config.yaml
hidden_act: "swiglu"
router_score: "softmax"
rope_theta: 10000.0
rope_fraction: 0.5
init_std_down: 0.0142
optimizer: "soap_variant"
learning_rate: 0.00235
beta2: 0.95
lr_head: 0.00575
warmup_steps: 50
schedule: "wsd"
max_seq_len: 1024
Below are experts of layer 8 (counted from 0) of a mixture-of-experts language model. Rows are named router (the router's row for the expert), gate (a neuron's input weights, with its number), up (a neuron's input weights, with its number), down (a neuron's output weights, with its number) and show model dimensions 0-127. Each number is 128 + 24 x the weight over its row's rms, rounded and kept within 0 to 255.
Before each expert's rows: "raises" lists some tokens whose logits its average output raises strongly, later layers aside. This comes from a sample of Wikipedia text that the model never trained on.

# expert 54
raises: " ", " D", " L", " P"
router [ 92 115 108 164 153 131 151 114 131 126 132 104 166 100 115 107 157 124 117 134 150 149  97 139  68 120 151 155 119 135 142 117 119 174 145 149 153 105 143 140  95 155 174 165 138 141 111 146  82 147  97 119 131 114 130 114 157 133 135 107 120 172 103 119  89 105 117 127 108 146 144  91 101 117 180 118 109  94 115 172 122  88 147 138 125 107 140 142 128 132 188 150  91 128 112 126 159 137 120 123 130 135 157 128 114 120 144  81 102 132  63 159 107 135 131 127 137 109 129 145 126  95 152 100 138 161 154 128]
gate0 [122  61  94 161 143 106  87 111 100  99  93 151  95  99  97 183 142 139  99 117 140 127  94 108  94 146  46 129 136 177 151 138 125 127 141 117 124 142 150 130  83 139 141 126 126  90 111 172 132 159 168 151 114 149  97  68 111 130 101 148 119 138 162 136 130  91 115 155 150 110 121 160 146 103 183 147 145 131 101 183 126 133 131 115  68 130 118 110 171 121 138 107 106 109 109 141 143 127 176 128 118 125 128 137  98 130 117 197 132 126 118 130 126 139 113 120  99 115 141 132 121 151  77 124 162 138 135 137]
up0 [169 168 115 116  94 139 121 132 123 124 103 129 146 131 100  76 117 132 136 129 142 156 129 154 162 151 118 124 157  79 135  91 133  98  87 118 153 129 120 132 147 123 124 128 175 145 138  64 116  93 114  88 142 140 165  99 149 107 122 117 114 133 125 158 124 133 151 139 125 159 133 128 134  82 149 124 139 174 139 121 164 128 126 107 173 130 120 133 100 130 108  87 114 123 145 135 158 116 141  90 107 179  99 153 126 157 132 123 133 123 150 174 121 104 153 113 124 139 121 100 138 104 123 102  81 163 133 147]
down0 [123 142 106 126 153 111 124 101 101  95 131 137 125 143 125  82 101 126 100 150 126 195  69  95 152 104  96 127 136 111 167 106  94 139 120 114 123 120 119 153 145 127 111 108  99 113 128  91 126 147 133  86 114 167 107 122 153 138 135 127 139 105 102 128 122 155 104  87 146 172 134 131 147 142 141 141  88 133 118  75 122 115 134 113 137 104 153  73 144 125 155 137 150 151 110  98 139 130 143 139 168 132 133 160 167 118 134 124 149 132 116 126 146 134  75 124 111  91 156 126 115 129 139 150 101 143 165 145]
gate1 [166 130 120 137 128  89 145 125 121 124 105 134 126 134 116  98 171 154 147  98 143 133  81  65 117 127  92 147 127 190 121 160 100 151  75  90 137 115  94 136 114 172 149 140 133 119 114 122 118 134 140 172 116 138 158 145 137 159  93 133 118 157 127 129 119 151 153 123 119 119 155 133 119 117 141 111 144 138 148  97 158 171 161 122 124 158 153 178 119 123 129 104 146 133 125 126 134 128 150 161 105 143 114 137 103 161 102  96 109 162 126 121 122 116 102 126 139 107 132 139 132  96 125 146 148 108 135 149]
up1 [152 121 156 133 140 101  99 117 128 170 110 118 134 122 132 125 126 125 164  93 104  96 139 135 159 147 137 138 129 145 106 115 108 128 150 171 129 134 162 146 147 134  79 117 103 155  81 111 133 122  94 126 118 181 167 104 105 121 111 161 154 128  81 143 137 111 125  90 152 117 126  82 123 129 107 129  48  65 150 183 104 139 103 115 145 177 111 123 119 110 128 150 150  75 131 162 139 116 125 131 152 117 121 156  90 139 129  90 136 119 141 123 104  75 162 126 138 109 136 131 180 106 133 148 108 113 122 164]
down1 [139 126  83 117 122 162 151  76 111 115 133 163 140 174 142 120 151  84 105 160 116 122 130 132  56 118 109 124 147 131 131 106 143 154 122  76 102 114  71 130 126  91 143 131 147 141 100 142 111 159  97 111 145 104 117 129 120 163 134 117 152 110 129 129 142 139 126 112 123 131 139 112 110 138 134 139  85 202  82 126 178 106 101 130 122  85  98 179 183 137 123 139 126 134 143 183 146  96  98 165 170 143 131 102 152 125 102 109 119 147 106 119 134 137 135 132 147 185 106 131 121 153 150 111  97 130 147 112]
gate2 [142 133 126 178 133  95 136 113 143  94 120 118 133 130 132 117 137 136 134 124 128 106 145 127 112 125 121 105 130 114 180 112 107 130  99  94 131 114 109 131 115 165 124 150 118 124 103 142 126 122 144  63 134 141 122 160 152 120  94 145 159 123 138 131 103 142 108 123  98 107 124 125  74 130 135 105 130 110 139 183 130 146 117 127 109 151 137 125 106 128 188 128 135 122 114 114 126 148 104 128 122 130 119 125 102 142 130 127  98 145 152 133  96 159 112 110 143 154 145  87 154 134 145  87 155 135  91 121]
up2 [156 126 136  85 111 137 120 126 141 139 125 122 141 117 140 119 121 126 102  65 117 174 100  99 120 115 129 140 114  95 115 113 133 135 121 101 170 180 105 109 125 125 138 141 150 117 145 102 133 142 116 168 129 155 118 117  97 147 162 136 145  97  90  75 104 102 131 123 144 113  87 154 196 123 121 137 202 185 151  82 170 123 127 132 140 118 125 133 114 128  98 148 131 131 166 130 127  97 115 123 111  92 163 142 145 154 116 105 103  83 105 135 159 116 132 155 133 136 128 125 170 109 118 116  58 108 148 142]
down2 [139 155 181 130 124  90 110 121 112 126 156  92 123 157  97 120 147 136 118 141 152 166 104 159 114 141 144 139 115 146 101 108 112 148 124 117  67 115  93 122  94 138 138 153 152 135 109 127 133 142 129 129 100 148 123  97 105 146 125 130 141 127 168 131 187 165 127 122 146 178 116 130 122 151 176 157 140 130 125 163  92 136 109 118 195 106 101 131 132 127 153 119 125 144 127 130 162  86  97 164  92 166 105 120 136 135 162 104 153 126 126 157 115 147 138 101 143 115 149 136 119 108 120 129 119 145 126 151]
gate3 [119 122 101  96 118 126 148 120 128 104 144 129 103 145  55 146 110 106  99 145 159 115 158 134 169 111 109 135  60 152 134 154 103 154 135 129 117 142 113 132 139 153 160 147 144  89 123 151 116 109  96 155  67  93 120 126 110 168 130 142 194 132 155 127 185 100 100  85  71 152 132  79 146 120 163 133 133  79 125 136 110 113 136 138  94  93 127 123 135 154 112 121 140 120  95  96 103 121 127 141 115 140 128  95 119  96 121 144 124  93 138 102 116 136 133 118 113 103 133 124 133 131 119 162 100 127 181 124]
up3 [ 84 126 126 150 129 133 141 142 137 121 128 186  91 136 111 113 163 112  90 161 136 154 135 121 146 107 129 114 151 103 143 127 179  88 116 131 142 109 159 132 133 154 147 152 119 193  71 117 146 134 164 156 134 131 115 138 112  78 130 132 124 175 170 116 142 148 130 111 141 116 124 114 128 135 133 150 131 135 133 123 115 104  95 161 179  89 131 108 119  60 144 104 122 129 121 186 122 128 125 160 146 102 100 142 105 113 171 127 123 125 152 114 128 126 138 144  58 128 140 143  99 164 140  84 132  94 128 157]
down3 [115 151 144 140 102 135 188 125  93 157 139 131 137 119 112 173 163 115 114 135 124 113 129 121  82 108 124 125 169  95 121  87 114 109 145 137 177 108  92 125 133 161 167 130  95 111 110  98  75 118 101 125  95 133  97 148 117 109 130 117 157 109 129 115 127 139 168 128 142  97 105 138 102 124 120 146 134 103 152 157 104 134 186 142 131  93 110 109 156 163 117 143 133 135 111 122 122 106 105 140  95 137 129 143 105 119 109 123 172 138 143  98 139 137 101 164  89 125 131 139 123  88 155  88 143 110 128 139]
gate4 [149 165  87 131 117 132 117 141 115 137 158 143 116 103 117 123 125 142 160 133  90 153 118  79 113 117 129 110  80 126 146 100 118  62 153 144  70 137 136  82 123 148 147 127  82 136 134 148 121 137 126 142 151 161 143  91 130 140  91 145 151  91 119 137 123 122 144 105 135 100 140 151 141 152 141 165 134 113 139 145 170 138 149 115 150 141 114  66 109 168 114 116 164 155 116 152  92 132  86 125 129  88 103  90 138  93 131 132 163  73  92 125 162 138 135 125 126 114 115 105 114 153 117 180 135 147 141 127]
up4 [ 98 162 127 128 128 139 133 140 139 160 120 131 132 172 122 166 119 176 143 121 139 114 132 141 176 125 116 147 147 155 117  98 172 144 158 100  80 119 103 174 148 104 137 143 115 128 168 129  72 178 154  82 144 185 144 101 136 130 110 128 150 152 148 102  80 114 140 118 157 162 133 111 121 165  78 143 124 125 145  82 115 125 104 110 157 162 131 108 145 133  90 148  98 113 129 138 125 168 132 141 157 177 114 106 105 125 147 122  77 109  99 133 175 158 141 128 137 146 108 124 119 164 121 159 113 116 152 119]
down4 [135 131 144 121 161  81  90 145 160  94 121 145 143 153  95 172 150 103 135 171 160 151 145 155 115 121 129 165 123 103 112 115 136 147 138 123 119 129 124 121 156 133 116 118 124 124 147 128 199  98 108 125 140 158 145 109 177 112 156 124  91 136 118 143 154 148 118 139 144 116 139 169 147 160 149  77 154 147 121 166  95 163 111  99 163  72 116  69 125 134 152 123 125 118 122 123 128 111 132 120 127 133 126 116 103 130 126 121 134 113 122 128  96  91 106 124 150 129 140 156 118  96 108 152 181 125  92 124]
gate5 [153 124 116 112 118 112  65 130 112 160 130 118 131 129 138 146 135  74 147  84 151  79  91 147 142 130  73 112 139 118 130 132 132 150 120  79 115 118 135  85 130 107 170 117 137 142  93 126 117 161 132  96  76 116 151 124 109 131 108 165 170 120 124 123 109 154  90 129 140 141 103 144 105  52 134 102 113 107 123 143 128 116 105 141  83 119 115 130 112 150 122 134 126 109 120  75 129 102 111 132 103 138 136 153 105 121 185 131 183 113  96 111 141 108 135 139  62 146 127 118 105 138 132 109 114  92  95 108]
up5 [ 98 103 104 142 143 146 168 122  98 116 136 116 120 113  93  96 109 175 114 179 114 155 128 121 134 106 146 148 114 152 110 162 126 120 141 186 163 119 119 140 122 132  95 124 121 122 156 108 113 108 164 128 122 161 115 139 103 119 147 129 117 150 158 133 130 110 156 127 136 115 161 115 148 143 124 150 136 153 116 140 114 186 153 121 151 132 153 100 128 118 136  99 132 151 110 154 178 138 165 148 186 116 147 122 164 127  99 115  77 136 170 148 106 116 137 109 167 149 111 142 159 137 116 159 113 145 145 118]
down5 [ 89 123 180 124 128 162 145 159 120  91 146 115 159 156  89 150  54 127 107 142 140  93 154 120 110 148 103 163 107 119 136 121 146  86 106 151 128  96 153 106 135 123 117  89 107 117 107  99 131 134 104 129  75 111 137 180 153 144  87 146 160 158  64 107  96 134  74 116 140 112 147 156 103  89 130 140 137 118 117 123 119 134 160 150 134 141 166  93 109 144 114 119 123 139  88  96 141 133 134 170 137 130 123 120 132 124 143  88  89 111 118 133 127  64 125 122 119 130 150 145 116 154  92 103 134 125 132 137]
gate6 [121 118 131 133  98 107 128 114 122 141 132 136 156 147 154 113 177  78 139 111 120 161 157 150 143  79 148 114 129 204 131 133 154 112 126 142 179 117 157 124 102 151 176 165 126 111 112 166 136 127 140  98 144 111 127 124 140 157 114 144 117 116 152  90 101 146 151 108  99 116 125 114 134 116  76 153 107 156 122 140 120 134 133 121  85 118 157 100 129 153 140  86 139 109  94 118 132  87 106 180 157 122 122 181 124  97 131 126 114  56 141 128 129 137 118 143 138  77 120 158 128 114 110 100 170 134 130 120]
up6 [116 111 133 169 117 133 112 125 115 132 103 165 140 120 125 102 151 100 148  84 139 142 202 140 102  99 100 128 139 185 120 141 160 124 162 130 133 130 152 114 118 158 133 158 136 139 109 110 141 118 107 137 171 117 131 152 153 157 149 119 142 147 129 103 109 181 128 120 133 113 139  93 143 107  87 155 130 144  95 127 144 137 141 142 153 127 131 143 160 123 117 126 115 116 127 109 151 111 123 181 127 118 149 122 136 130 126 117  98 100 121 136 129 149 148 149 105  98 114 150 127 166 143 175 164  81 172 174]
down6 [ 94  91 127 110 124 142 115  98 142  85 164 132 123 135 164 139 164 112 105 124 138 134 140 155 144 106 165 151 147 113 100 155  83 135  83 161 145 143 109 106 144 138 149 101  98 132  90 103 133 146 137  90 157 161 120 139 179 139 153 164 148 143 107 147 141 125 141 111 137 161 150  98 127 135  79  68  67 115 137 138 118 109 149  82 153 168 129 128 107 126 181 106 112 113 163 117 119 141 119 150 153 127 109 163 149 126 165 133  89 126 119 143  96  99 134 145 118 112  86 126 117 165 174 140 110 108 104 141]
gate7 [122 162 134 103 164 158 112 126 168 125  75  81 137 123 103 150 129 115 130 128 124 130  99 154 173 145 101 129 170 141 138 162 157 178 111 145 139 175 118 115  92 128 107 135 162 102 106 125 145 131  83  70 128 134 110 169 168 126  94 124 104 102 140 150  78 120 125 146 161 139 111 109 123 119 132 115 160 114 153 128 105 103 111 137 119 137 147 101 153 134 132 140 132 104 163  95 145 158 167 127 127 165 136  67 122  91 119 126 179 118  63 117 178  88 125 174 156 112 107 124 137 127 102 175 147 117 146 163]
up7 [117 133 144 142 165 104 105 141 115 130 183 161 114 148 146 119 130 142 106 118 105 149 135 128 132 108 150 146 127 118  95 136 153 109 153 170 170  70 125 125 127 133 152  98 112 121 139  90 137 131 120 139 110 125 134 117  83 142 123 134 143 121 108  86 172 112 115 116 136 101 141 181 117 169 124 128 136 131 113  89 112 135 124 148 135 121 126 133 142 102 165 116  69 152  75 139  72 159 117 106 143 104  99 182 176 142 139 163  67  84 113 138  76 153 145  89  99 125 117 124 118 144 145 126  80 159 128 110]
down7 [115  95 134 144 123 141 162 125 140 103 186 157 116 138 135 142 104 163 118 158 125 136 161 148 108 139 140 110 144 148 139 137 109 157 121 174 170  65 123 129 131 139 115 171 159 166 155 139 119 105 135 147 157 134 122 106 159 153 105  55 161 122  89 159 165 133 107 178 144 136 151 144 109 196 141 138 141 154 140 127 126 112 165 131  95 117 135 150 145 132 143 132 126  98 152 169 174 129 133 101 159 140 144 140 126  91 179 103 103 153 131 118 152 126 100 157 129 157 128 121 158 168 145 168 113 138 134 138]
gate8 [130 160 111 174 160 118 135  91 145 129 121  82 147 133 148 131 120 105 128 133 161 152  80 132 120 163 110  92 108 117 105 146 151 138 116 100 145  96  83 110 100 129 108 172 142 133 143 118  80 141  95 128 101 154 178 141 124 135 110 133 134 162 113 157 111 111 106 127 123 142 140 143 123 101 152 130  97  66 139 107 113 126 106 107 131 153 135 103 145 163 126 162 152 144 107 160 140 108 143 145 103 197 123 153 153 119 129 127 108 146 105 107  81 104 130 140  90 147 167  86 128 164  91 140 166 160 123 125]
up8 [109 116 140 130 154 129 102 100 157 126 142 127 138 148 102 135 107 151 105 150 119 134  96 133  95 153 111 137 167 107 144 106 144  95 139  81 115  97  94 140  69 116 113 170 122 129 109 139 107  99  99 136 111 137 154 137 156 156 130 117 129 132  94 130 120 136  99 135 132 110 114 146 116 125 149 125 124  88 156 132 125 132 128  79 123 122 121 117 144 144 112 154 145 132  95 147 130 117 134 108 110 164 153 149  82 145 124 168 135 134 138 113  86 123  93 133 111 122 175 110 122 159 127 160 185 203 102 129]
down8 [152 144 119 143 205 137 115 111 148 142 141 141 151  87 120 129 128 131 133 144 180 151 131 105 115 126 139 131 151  92 162 114 130 106 119 137 108 109  99  95 146  70 118 103 113 111 162 114 130 118 140 135 125 138 132 115 123 124 119  71 124 190 121 145 124 127  73 128 107 114 119 156 140 107 108 127 138  76 138 140 131 136 168  99 146  82 127 122 144 158 141 134 107 132  93 115 118 107 124 123 120 146 166 140 144 117 105 174  98 131 127 153 118  96 144 136 152 143 160 128 119 126 113 115 129 195 124 114]
gate9 [136 148 120 123 125 104 142 129 145 144 193  93 129 136 118 180 105 171 150 105 131 161 118 127 119 152 169 142 120 130 150 103 105 166 147 133 166 156 128 123 134  88 115  93 130 113  77 107 133 127 128 112 163 130 182 160 148 148 130 150 144 101 101 136 101 147 127 162 140 153 107 105 133 145 164 161 160 133  71 143 112 149 136 124  85  92 151 182 122 128 132 124  95 101 123 138 124 129 157 180 113 137 107 161 154  73 119 150 117 192 115 142 100  94 104 109 152 118  97 133 127 154 126 126  98 104 150 113]
up9 [ 89 165 133 123 134 145 104 129 141  75  78 104 161 108 126 101 131 116 133 154 163 134 154 102 119 128 126  87 126 153 122 111  99 126 137  97  97  94  92 166 123 141 103 130 165 137 156 136 122 101 124 127 110 123  92 113 158 142 132 186 126 144 129 110 140 110 144 116  97 101 121 152 155 103 170 110 107 117 155 132 100 118 113 111 161 138  98  73 110 138 131 100 143 118 154 101 101 110 101 117 157 149 119 139  93 145 151 114 162  80 110 108 177 142 109 136 158 139 170 172 153 114 120  94 128 134  62 169]
down9 [141 135  87 136 132 112 103 126 103 139 122 119 122 142 115 152 110 114 142 133 121 121 127 114 101 128 119 142  92 102 126  94 124 123 171 144 136 153 144 110 109 107 109 150  93 117 113 126 106 155  94 161 162 159 133 144 135 136 101 158 124 138  99 145 138 120 117 128 169 133 121 114 146 114 162 132 143 133  86 166  93 116 128 161 115 107 117 167 164 150  98 150 172 138  84 118 112 144 120  99 119 129 111 147 130 138 102 128 130 135 138 109 104 134 154 140 152 147 110 135 155 140 145 133 122 135  96 117]
gate10 [ 94 148 121 151  92 116 111 129 147 117 123  99 157 120 135 116 130  85  88 128 128 126 128 162 120 140 168 101 104  88 141 138 167 120 135 127 161 157  85 101 151 128 127 121 135 129 145  93 110 120  98 122 136  83 126 163 189 120 175 119 154 114 116 136 131 157 134 136 146  87 158 141 167 119 156 151 130 148  92 118 167 118 119 124 155 159 151 143 109 161 136 128 104 162 115 145 105 138 125 116 118 127 109 143  91 148  81 132 115 162 148  76 118 116 147  93 123 106 132 156 109 138  57 121 116 162 131 101]
up10 [132 112 142  65 150 146 165 127 176 118 159 127  93 163 144 111 150 114  75 128 119 128 173  93 126 129 111 134 134 128 134 122 117 155 103 166  92  90 163  87 135  95 144  82 113  97 124 113 134 128 151 137 132 108 130 176 136 141 117 101 105  71 142 104 138 154 138 157 126 124  77 125 115 137 143  90 119  83 107 160 126 104 129  81 103 103 121 131 151 107 139 143 120 147  89 181 153 127 130 179 157 115 145 128 143  92 122 149 125 146 135  98 117 144 124 119 176 180 134 144 144 146 117 102 138 124 109 128]
down10 [118  95 161 187 188 137 122 130 109 117 146 148 112 109 148 107 126 160 102 117 124 114 119 137 149 114 148 150 100 122 157 128 129 122 153 103 126 134 135 135 125 166 162 132 132 144 150 157 106 139 138 125 162 108 168 127 117  73 139  96 139 115 137 149 140 152 130 139  65 139 106 114 126 148 139 167  96 137 140 116 108 127 104 173 111  98 110  99 141 151 113 143 145 116  84 136 125 138 131 146 121 144 149 128 149 167 119 104 125 163 143 111 133 136 142 114 124 156 160 186 163 112 136 130 178 159 120 115]
gate11 [130 112 163 123 135 121 126  99 127 103  90 139 153 124 175 140 111 108 131 166 143 131 126 145  83 117 111  90  98 156  77 147 192 155 156  77 159 134 116 115 137 151 142 151 130 123  93 109 153 147 150 128 143  99 117  95 161 125 154 155 135 126  92  67 124 117 126 125 112 107 148 172 156 167 150 120 102  91 107 152 116  87 148 102 127 145 106 109  91 132 108 126 119  82  78  99 114 165 132 124 158 121 109 151 156 130 105  99 120 101 167 137 127 158 135 132 171 110 120 143 118 119 155 124  87 140 176 141]
up11 [146 115 113 127 145 150  96 142 150 121 139 132 142 119  81  92 173 135 115 132 128 126 146 108 139 155 140 106 112 116 137 124 130 101 125 159 102 135 146 127 131 140 116 125 114 124 105 103 126 132 136 111 123 155 108 105 147 151 103 148 117 137 126 146 147 168 137 166 173 133  95 116 176 125 103 151 113 133 172 102 117 110 131 115 159  83 114 115 156 100 129 137  96 158 126 103 131  86  82 125 116 144 129 126 161 156 137 129 146 118 129 104 160 141 134 125 132 102 119  89 134 113  90 143 164  90 136  64]
down11 [140 129  79 167 152 126 122  93 124 167 112 110 100 169 142 106 125 123 162 135 123 136 134 154 155 145 130  94 108 129  89 148 167 150 128 128 109  86 143  98 147 169 103 135 136 117 139 134 142 145  96 176  91 139 141 111 127 107 108 132 127 154 140 119 127 170 162  88  98 175 139 138 130 114 127  80 139 108  99 137 176  84 151 119 131  75 139  86 131 126 141  68 171 143  91 167 119  69  96 141  91 133 115 114 125 139 128 108 129 126  94 147 134  97 157 130 109 133 154 121  72 122 127 109 160 137 137 121]
gate12 [136 109 127 140 135 114 154 101 163 149  89 138 104 124 160 135 142 105 135 145 146  64 119 126 129 130 159 119  84 139  94 153 133 116  94 153  94 122 116 123 144 145 163 141 123 160 125 120 104  91 116 125 118 159 115 116  80 144 109 122  91 204 133 156 116 108 113 130 106 111 174 113  88 138 122 173 118 145 140 134 122 159 138  96 109 105 127 133 153 131  90 138  92 112  80 134 133 157  52 124 152 112  92 145 134 117 138 121 112  98  90 145 132 131 101 127 158 145 127 112 197 102 129 124 133 142  87 109]
up12 [120 108  94  96 140 139 113 130 154 112 157 144 100 144 133 144 148 174 151 121 147 164 125 114 153 121 147 115 193 145 115 122 163 140 137 171 115 152  90 133 138 142 163 122 132 139 174 114 172 124 150  74 122 106 154 123 151 129 169 171 140 124 136 154 126 126 137 127 105  89 101  98 154 137  99 138 130 143 113 142 101 112 151 114 114 111 126  83 110 193 123 131  99 146 125 130 121 130 199 153  89 143 142 105 102 121 100 191 166 153 139 109 106  90 116 114 109 119 114 144 130 142 135 171 158 126 160 126]
down12 [166 121 121 135 135  97  79 161  95  99 110 135 137 135 133 143 113 104 130 155 129 101 159 131 158 152 148 129 200 144 128 102  93 143  90 123 114 162 120 134 133  98 135 118 143  85 144 146 130 128 161 170 135 100 133 120 155 153 110  96 156 127 114 165 107  87 139 137 122  94 155 106 132 172 126 192 135 123 131 124  73 143 124 119 130 117 120 157 138  98  93 123 145 161  97 114 107 131 143 127 127  94 116 150  78 106  95 117 135 134 111 152 150 151 125  98 144 136 143 128 149 112 134 118 122 126 147 145]
gate13 [ 88 107 168 138  95 125 134  95 168 127 142 119 120 125  96 100 128 155 109  62 131 132 159 199 140 173 123 133 166 162 146 122 130 150 134 147 119 137  85  84 119 171 121 171 113 118 107 114 141 114 125  96 137 105 160 101 130 153 124 109 156 135 100 142  98 129 103 136 110 127 125 146  71 121 110 160 128 117 165 133 147 139 131 164 145 151 127 109 113  75 143 154 141  64 135 107 176 142 120 140 159 108 171  93 133 148 118 140 110 107 100 125 122 172 125 139 122 114 119 105 114 147 129 124 137 104 181 128]
up13 [130 104  98 127 138 142 146  78 132 167 115  95 108 145 133 141 137 132 106 147 130  91 135 137 114 121 156 142 126 121 134 164 156 128 150 110 164 157 149 105 137 149 118 140  79 123 139 141 117 146 131 149  96 106  93 111 145 144 128 107 155 105  92 123 144 112 110 142  94 109 129  99 113 169 134 121 129 153 149 157  84 141 159 133 120 127  86 129  93 111 144 107 110 139 154  93 131 164 113 152 122  77 135 112 126 147  92 170 110 133 102 122 117 175 129 157 105 155 122 149 128 138 122 116 117 130 158 143]
down13 [123 103 127 115 131 150 172 108 138 115 151 136  95 101 134 132 113 145 122 118 154 129 130 127 129 116 127 160 134 121 158 148 143  82  99 122 146 129 139  96 155 158 138 165  92  96 154 121 161 114  94 160 132 113 133 152 125 183 115  94 160 139 113 139 154 118 131 107 131 132 134 139 114 151 154 155 143 155 112 174 156 132 139 150 135 115 108 148 129 116  86 122 141 114  57 126 132  88 149  99 110  99 107 124 186 129 168 121 144  97 175 125 113 122 129 118 149 144 109 149 133 132  87 109 168 100 127 137]
gate14 [126 132 123 164 136  68 132 147 111 108 119  98 165 152 116 113 167 154 143 108 123 166  87 130  96  94 153 126 142 129 116 163 115 131  99 126 149 141 105 128 103 151 110  93 107 116 120  91  95 141 143 111 139 129 115 112 155 119 133 119 115 137  97 109 118 106 111 150 137 112 139 101 109 145 132  96 123 111 165 152 144 126 128 127 136 153 141 148  92 131 130 109 131 138 135 129 135 123 158 167 190  63 143 178 100  87 114  95  92 144 105 131 137 118 104 117 105 151 125 144 143 131 154  71 129 141 133 111]
up14 [ 82 123  91 139 130 115 137 124 173 135  96 125 138 107 112 142 133  62 155 140  81 150  75 140  76 130  96 138 139 139 128 156 149 151  81 110 161 142 123 106 120 177  92 143 149  88 171 115 106 148 143 167 130 161 113 147  95 139 101 108 118 124 142 127 108 121 160 138 128 104 159 106 135 128  91 118 156 144 157 139 127 149 103  93 127 122 134 151 154 131 157 119 118 171  97 139 140 101 119 134 134  97 136 130 138 129 154 142 108 153 131 124 137 131 152 142 125 118 106 122 103 137 143 118  93 144 151 129]
down14 [127 128 128 117  93 155 127 169 142 109 136 136 134  94 143  97 139 135 153 122  73 122 106 121 156 145 142 121 166 150 119  96 108  99 152 136 136 143 146 136 124 123  97 152 173 119 138 116  90  85 142 127 105 101 129 122 130 119 132 149  89 117 150 108  98 149 122 156 120 159 222  89 108  81 127 133 115 135 181 103 104  98  58  94 157 105 141 169  95 120 114 120 112 153 124 150 108 104 173 140 125 132 133  88 124 107 126 130 139 133  92 111 128 102 113 137  99 130 116 111 100  70 140 123 165 119 133 177]
gate15 [144 143 130 122 140 127 148 143 149 129 128 138  85 133 128 156 129 156  79 115 123 121 102 149 115 117 128 157 112  92 112 110 142 143 161 114 139 156  98 132 127 185 115 129 113 147 128 123 128 141 147 106 171 136 167 165 140 163 124 169 145 141 145 172  98  92 109 101  74 125 160 130 113 106 149  99 109 121 145 169 138 129  96 133 132 140 149 163 106 124 145 129 168 124 118 135 126 126  82 132 135 132 145 128  98 145 147 128 124 114 158  99 136 138 111 162 113 145 104  94 115 135 168 103 124 161 130 120]
up15 [148 102 176 102 118 142 122  99 103 138 141 153  97 132 132 126 173 163 132 126 113 154 128 157 163 113 177 174 113 150 130 105 153 134 161 131 122 135 117 114  93 144 129 125 141 145 137 141 129 167 132 107 108 148  95 161 123 126 132 163 142 158 104 154 133 127 144 136 146 125 142 129 113 100  93 111 121 117 149 128 104 118 105  89 111 124 107 102 125  90 137 141 155 149 133 111 145 150 134 172 114 129 150 130 129 137 129 137 127 163 147 109 148 107 102 169 140  72 139  91 120 132 139 133 148 128  54  96]
down15 [135 160 119 129 122 167 140 124 117 133  64 104 105 146  82 125 156 128 131 108 150 110  98 162 127 121 106 102 127 101 154 117 156 108 150 135  96 152 114 129 102  89  91 124 127 145  68 109 127 109 128 127 119 124 137 148  95 142 162 110 157 133  97 131 101 156 133 139 118 144 159 104 106 137 161 133 127 114 136 138 103  99 128 176 161 124 167 139 160 175 162 109 128 122  92 152 121 142 122  91 112 126 159 160 194  95 118 152 130 140 113 101  95  99 108 139 113 135 125 127  77 133 128  97 119 134 141 121]
gate16 [126 141 125 131 132 153 150 120 141  38 142 120 174 133 130 170  93 148 165 119 146  96 174  90 108 109 122 159 147 128 109 153 142 158 139 130 177  95 151 103 116 149 100 139 170 146 129 138 153 150 127 122 109  85 147 145 121 147 133 151 138  85 120 150 148 137 135 133 122 125 100 123 181  95 157 124 103 125 141 133 178 102 127 114 172 128 116 148 132 102 149 123 100 129 114 109 118 143 145  96 109 127 105 136 148 114 114 129  86 150 145 115 165 145 164 126 164 175 122 155 135 121 180 116 128 147 100  96]
up16 [132 126 147 141 135 137 164 106 154  92 123 119 127 137 144 103  91 115 154 121 118 153 130 109  79 103 142 184 127 146 119 125 135 114 136 141  69 172 133 113 158 173 105 126 132 103 117 138 121 138 134 116 155 122 164 152 138 109 160 106 154 130 133 148 160 136 136 121 132 133  97 121 128 141 132 149 131 129 109 143 123 136 137  86 139 102 158 132 151 145 138 133 117 124 149 103 143 110 115 140  90 185  59 144  98  88 122 160 114 178 141 142 137  89 146 147 118 155 109 161 111 138 154 114 135 121 134 134]
down16 [146 175 126 129 120 131 109 140  80 109 107 110 149 140 124 136 130 102 173 124 103 149 162 113 125 133 136 152 139 114 137 138 131 116 132 152 146 112 117 155 143 137 155 135 137 136 119 152 168 122  88 152 119 140  86  74 116 138 102 120 127 128 130 132 124 162 142  99 136 117 133 131 137 116 122 131 121 174 114  60 152 142 143 164 124 106  99 169 137 134 118 121 100 119 175 156 136  89 147 118 156 125 156 141  91 119  80 119 137 116 132 157 135 114 124 132 171 101 147 161 124 111 122  95 139 131 109 128]
gate17 [141  84 110 142 119 167 100 109 143  97  99 101 158 147 134 148 162 107 199 141 167 123 109 166  68 135 191 129 152 149 157 143 105 130 108 130 140 153 131 138 147 148 146 166 118 110 112 128 126 139 133 183 132 127 137 118 108 115 125 117 147 123 161 122 122 127 168 119 129 130 177 109 131  72 146 147 101 119 123 141 141 143 130 175 119 106 113 126 131 174 126 113 195 169 152  98 123  91  92 122 101 118 102 148 134 155 114 125 125 168 113 120 143 101 162  88 115 135 158 132 100  88 132 128  94 125 140  88]
up17 [119 120 117 124 123 137 119  95 155 126  81 175 146 141 121 172 171 101 146  95 167  85 164 109 100  73 153 135 178 136 145 150 104 164 141 131 147 175 110 135 107 119  95 152 137 141 165 149 129 130 136 115 117 117 113  95 129 138 150 202 135 127 173 154 163 109 165 110 183 156 117 113 138 125 128 104 134 135 119 111 157 156 141 120 132 152 124 162 174 127 163 126 159 125 135 150 123 117  80  91 141 153 165 120 157 152  96 197 123 118 138 178 105 126 121 132 169 133 148 135 154 127 118 182 110 123 129 120]
down17 [131 166 127 117 135 113 154  92 159 159 132  96 139 132 138 141 144 138 122 131 145 121 131 148 123 104 145 106 123 135 123 125 121  99 111 131 166 129 142 139 105 140 103 130 173 137 153 123 150 140 133 136 124 132 127 143  93 115 109 129  69  88 124 120 174 135 108 142 135  68 154 110 147 142 103 128 161  96 154 147 129 138 153 166  96 145 137 184 149 116 115 138 148 175 117 141 140  97 123  92 118 107 129 131  84  84 174 163 161 138 124 132  78 194 165 158 187 138 124 125 128 116 137 142  93 132 123  99]